Experts of a small language model: 4 picks a token, 7395 steps.
Below are experts of layer 4 (counted from 0) of a mixture-of-experts language model. Rows are named router (the router's row for the expert), gate (a neuron's input weights, with its number), up (a neuron's input weights, with its number) and show model dimensions 0-255. Each number is 128 + 32 x the weight over its row's rms, rounded and kept within 0 to 255. Numbers have three digits each.
Before each expert's rows: "comes after" lists some tokens at least twice as common just before its tokens as in all text. This comes from a sample of Wikipedia text that the model never trained on. Tokens count by the router's weight.

# expert 43
comes after: ",", "–", " United", " in", ".", " New"
router:122094115171084105111173115097068118130154139116087109089159105167162092090183112151104133123128089077084083086138157121131101090117170106094103128049089108080111112102141163081094173163104179139174071144102156107189117138158100132106184067100098129134093152179131102097153133135057100102139201110143086072080099154138128119105115145116111105160134132108102116108176093135105144098092126117135086175177105086181155107164115088075112048159121120146129166140118079081130110094150156140151127168112078145099123139106088089065095142159126128170163151149120173151071089160138115072203144163152135160160142179118133120134120054125149120107141134109173158149153133115072086137060102079121161132070157162167119093100084117077127112083074096102126111061136113127105134128125125
gate5:146139101087112137193084131116081105096079136140109139086154122123138143128128108136135161128118181143144132156125085141109184120115151121128158133111047159116127108148141115162132141060147118123100126110113124101103128144126127109082169136136097093146091161122099123072153117163081154088110143148171132151118180107129084124132093123112081131158090154121079171155158099108160128112128144119149137134158155160137196169139095150150130116109144197075147168105183125128133133134136131169109121158149148093064116077112111121129148130225097156145157120130077142124133202099165124168052189132154149127107120057121140169070085162121078192147142153129167137128220108154131149196103114162035127060166115133135143158101091078183104188113122082108114157053088137158163158212067153
up5:137115134074107133180053142156086174115079219145166089152124129067140169116137155094140108124081113103165129090119156097108126121090144127113144112084112149128144112137151107093149106103118121067120119133128116141121111108104121119121184153142121154121078153129059155082182142122137047124145153160130155133135127098170155111170162126079150154147133142177100142133175116168118138054100109143130142168126111100115151202135113166136162135136137111121161166082136105088172089147092127120153086098126143132097124119080122157100145185148185135173104071097091144199145183149160141203221199146098130106107083084192132146095159090169073152161113116106171079146084074103146107103090121118115134091132133138134165150088107069181101154119151134039161147134144177125152141129049132

# expert 17
comes after: "–", ".", " |", ",", " (", ":"
router:098099106196091073112150079095095114143151157111115123105144117165170070093193115140117133183102072078087102127151136100142097079127137092142089126089118120100120076122146162074112156170102160147179092133097137079149112110151116139075167095094105133148129147175115110068170138154107109087160157085160125087090061152137104093095085181106100083149116121123084104094170129111086166103072136146171092154140090082202186096146099118108084072137085128156102150143112098118140138134140166188126111149019104137102123155127090124066062162157097151145182126146113139164137093155103081089163159132146144171174168171108137130121098083109168121114137168098164143158087119125097129128086127077124161141079154161135092116096101103081130066083066093097148142119148097147116146105117135
gate0:113117105113135109125159153082136133207098146135165151150098131136053119138128121147141166138115173150138090111105111102130155101142135107157137097112147161077076160079141078128159096132142150152077145071111151129116104091174045089086152156135129230142139129087151119206136130097147117156205095120133110090121146091119104122105150128149116109142125138144162111093153124114097126060104094105161102158120141060165156130155121158143138165168112081134134102110159164084099062118106150087092067167114163168136089092207118052181121132088204147175168107102166127173173094072062108130098166092166135177153145125143142201140175082129084118090118149162095114119106086105140076151090101166123079123102132156155147134120095117150099163088189128086126089112097112143088107133096145
up0:127122142156129147111178149086133193141114130186071164116083129159074140091095128189154111147087193139147087153117092092092111128147173104120223091142154153153132153121132092128129098121087125177066112080130152119142100048117068110122149187122161148155164179085205196145133080165132105130136075090118123134123142102112141123127096153132164077131150164142143135055143110190086054063144152098163115126100155095131146173113135188093144130137103071151171113135194133109127100145126147078105098158179190167190059066139164062161087097091150149172136104135167125143149111091073163148126130087150155140122137117148104175113132131118126135100116141135119106081101102062131098141088075159105113116098136170124141100145105104164096100075148138112099128144111142121121147105129161

# expert 33
comes after: "|", ",", " in", "–", " (", " |"
router:128094094167101118118163092101101107136170128126103111077151103181176087081158135164114109136086087090104088079141170096176117120131159083109114116068095120071096078087165166097108164148103177144166089136084155126179120150148126148118184089095084136151130159178111083121166196160104113085157145078130069101102103167128097123098123150095109086148135160119116126094153105110112140112081133105159086172169095099163124101139092105100114065164103097162144163112094107103139129102158169131165110154092109129116089141122075077065098132167072144170192158154122171160131107154131105072165135143179155149193133177086134098155083074095159104105148165127130153159132142135078084175042092072122184157117135166188105078100136100072110110104110090101141127100128074139109156126122134
gate5:138090170162103122172124101134092114139100173154117078150117160158136153128086197181087079149092116135161201127121090126127105113063105135110081121060111198117060102138097122122028126130161093100125138076082150137163131138148148155078129166128125143128157144167104170142152071186179138065156133110137141125150083128088030125093102130079175169160087129156152141098150124095041125074172148132140088092130087115108116088103174160164105144150120130113135158172122108135057163102144161067144113107141148128194132092104154098059127137058134127108112119116096101148097168159166119071103125130136140153120123108128125119100147091134116165116111116118127090092114092095135120161127119127087122089103160113206089060065106099116147109137152140177119126155097094106127072122087112
up5:162115147146111140167171136177097094151101132152117099108151177196131124151112163162116150145135087079066203163082125061149115117114143155089104134044104152107079081153137117145117117172131103111102073117129157129166103196157100154098154214098114149136093113158126194153141136169166115073116132097082098136179081109100057140152091120170150143176100135117188196116114123132090133067149105129210089119134172086144105079135141168118156148154148059129114119177092092110060151106165108077125123122107130158177148067067152125102172102098106109120104137162129122156111209115116120116157137112092155155107153115097118086094152101154122143194102113113093121106109150101130095148110128116111105100116084106172084105064140076107156115128146106130093104161063104094118088113128141

# expert 50
comes after: "\n", " ", ")", "\n ", " 1", " Year"
router:101104087164128132126143088079091091153113147082133123118124092157132096066170094143101087144092130124132103100126139101131090115101144048122107120122120121109127094087185154112116148161107146131112113093084144133129135198156129204112150126050099151117081126162117069098150173135113107112220145100169061104099115138137132089079128130118069058134133154132115174097144095137088177089085143091155132185172090121186139105124128135119123080167089105171097156093051063125138125102148140205164137136070131129055125163126077094082064174144108124147150121170076178139152143166080118100204139123164185182147153139099170093145125095113139099091135159106142143149086097136115094165102109106122150198128186162153096113106129111123100118115095099081165129131114097138113133113110176
gate4:085116169154107086107121163157102117136125177093090135137092066191156137085129162134123139144067146125171105120103109081118131170147139089119130095159119166150161102147157102150135158107147176166094152095076163167075124154166137099134158121139116123165112180172118130159136060148147124084186156144128094130113126181130153091141144129143131076125051111134168134129112128103077122096122101147144138160174153134133088097128166142149126106117083072192100113087076073126097118174138061178132119160121146121127162136173088090133140130160114111156106159159065155177133113080139156153154111147218097150120122168174177103166126147195060130072105155114141092129158115181087094129182097103101221069121078095110127135109163157125150110087125094183055138142185110130101195133115148
up4:130144108157154094106093163138119157129079147118167152152122070168119082093091137132125129090096154099172155148080138115182091132142132128105146126146139149164172087149126063115135174132136173169105115088109140167109080135170100146158176201157076107107124143227104194172150076154172113131146189138086090208137108127112162136079170130120142127119056086170128129147105116085109125122140140133178163179131127143116151133123168117193111069170092063140111163072074100134095134191114054176110140186152126152099104128169119120092147178127155171159147125124106125130127129161105099143138123178115112120185103203148137136107111129144086101093148192110129077103149124181108125170108104111144216115170114036130114147192129109126149130117152126157092129136145121117155147095082129